Below are experts of layer 3 (counted from 0) of a mixture-of-experts language model. Rows are named gate (a neuron's input weights, with its number), up (a neuron's input weights, with its number) and show model dimensions 0-255. Each number is 128 + 24 x the weight over its row's rms, rounded and kept within 0 to 255. Numbers have three digits each.
Before each expert's rows: "mostly gets" lists some tokens that are sent to it at least half of the time. This comes from a sample of Wikipedia text that the model never trained on.

# expert 25
mostly gets: " and", ",", "),", ".,", " that", " which"
gate0:095115123105150114157103119174130131117142091137150143098097089086156136117122119108139096116104103106116153148131150127152149135138102170156145132142150134084108106144146127117118158092133135182150106149132149117102104118091114129131082147189145125082099115102129164087123154090109108120142131136136110134142124127163144125104156182110133133112160116151139107136094168153133138122124122148118144111078103116113147136107101102165125143137139116157141151101138136106118142082128105145090145111161101150109137137164120096146106088137134139113099102116135086095177158133122166116157126126147131121104142110143146210107135129202131095112122132110127130133118123161134137143086090086132111088162131094151106159136162090148087115148139078141105123184131097100129106134123143
up0:129159134101172128120100119141130124095143094126117077057090114088134112082148136093129100123119118144131179138139149115160131082124125135127080143121128114104098103145154130138125139115118111184133087130124112116119088135123123129118130132147120132084095123100143143118116174102143119120159126095115123175119129112165179144108161147089126123105134107155151132133116153163143161102147125120113177129120118122131160154108094100128113134144156110140118148060114117090116151111149107153102125125167123177112125127157095139167141117130135142106121130108138089091156144120110162151146117128148127094111108137123102157106150141202134076105140092126096110132115095177141124106101147114150108113146112111137147171121153121137081134153130121112122118178140048105134092122128146

# expert 7
mostly gets: " film", "ism", " school", " government", " album", " building"
gate0:131186140075113147131165130143054075157115114110079134111117111134134140119122108114107103116142135128130153105129160126147144146121131154121093175100108153122102201108135138122148137133147116080141108129118124129113122118086072144146116149102141086133088134105107123102175136135141159105133149154129146110147108103146086078110181112132111122123157132101152074159150125091136102102121146133104113120107144145118161121109144090107102131102085138085142119143142103137096097155141106119162133125138124144101142146152135139114133154084105136110117111114133146172126105119162112156124100107179143104124112111134093126147107148080150148128092105139169158183158125100130146131139136116073142136148136112153147097120121120103147098108144165113117101148135122126137079094090129
up0:133148082132147084135129143101063129156141142166150168102119128120088113096132171151121128140153108142178134114121155135142095151112154114119100190109105089148169104123151133116172117137097147154086146123101160137134188152106127101118153106091132125121166129144145152141146123115101138175137110131104131136155125127167126086099161087097162091107112128110120139155148097125131115095136146107117115126121126086154129133113165122143174121111131097100156155131136138148107131138174162105114170168089145093139112091140119110139133099154128094127107110114137121124090080144137082161122117138142130134165146148128164134118133150144129132139127086129166129120144125188129138145153120115118092127117140143089120124182110142109159105066134128142172100124157103141116086133116123

# expert 51
mostly gets: "°N", "″N", " service", "°W", " Species", " election"
gate0:095132117122123100139135118112114167094138147178109109107148140150147141145137156086147161138151121112107134166155115106128135110159151117083146158132173145124105166133141103120143144104120133140149137127090141130138080142173079155112146166099155092166135124104116134156142092206134153108127066131146163116089081119136137094133142146137134105093144102114126142162147116104125142152132112143106135159155123166109140127133096109112123104126139140156173144125153134151106098151115124134085129119124095156127142129193149090180078119164137090152114133119138128113122096109125128152138146143101131132136100135135114131135099116139170138156163086146116146146123118083145129131113123144102150124177140166144137175139146165120093130197142114091128156165124105157088109112113115
up0:165174130111133130123141127091127173088101121155126101145105132119153148152137077090121104130142150128094151094139133101099126120108110128118170146135168188095143148121124094083103132124122115144092137129141123136133131145135101144165129116087136112128112171140127149103151132135149118150143106148137121127159084161106117104136155088172095165105111136111132137126123145131077124152124061171120148152130128180080125183155052115151121123122142147119113148115117171126113073120136089122125105137141129114142195090160125140114142098145132103133126140184096102119128114129120096154127131133104127106103113095113116086122114109125134111149150146114144132138126094117102141103175087090135106112121155124170146103119131159150110175131107116100107118106146142102165101101134115

# expert 28
mostly gets: "ord", " Street", " system", " Air", " Road", " Open"
gate0:130182104146147112128112148120096097101151128177096123114109112127146110105158174106110130096169102112119169113108160141108157099119156156125173133088133135144082087123121133095118114109152108116122133162152123136099122137126123171099147129099116115096156110179099132098158109134113104135134144091160136134158152112159096122090117113139122132152176107146097126116089122140092114125147163074129127131116112111140131153142106150123108119108131093111116130144144120129150117172102119149122125108104149173095149104136141126144190117085161162122123123127138136132135112153117167109135137153098154118152199142186173130114107126138146122140172070134123150133119152148118118089143118138171149052157160136136098156127093138089166145143126116113121128101121144158140149152116118
up0:164112126128126135107129112149141104085140113131100104145107153109100076101149125137127169096147130165140126193157121121120129156115199117112167105109098154095126084158138119114147164113149153154114107152119141157140136129152162127123151107090134123134153105120144120124202164117097147145141170125196171127126122155133107096138126105123151132158161094185097172110102120119117144119149120135089114110109136129160136173160142144129128119106133154137163089137079120118173104123138127137107124147123143128099083138125145140113135108114130113111102097143133117145085155116161134117196146115118159120104177127159161128116128120133098113153120138164096155125103136153134160125152185111096165065118141121159159124145120100128110141124126142137143119123098135141094145139110113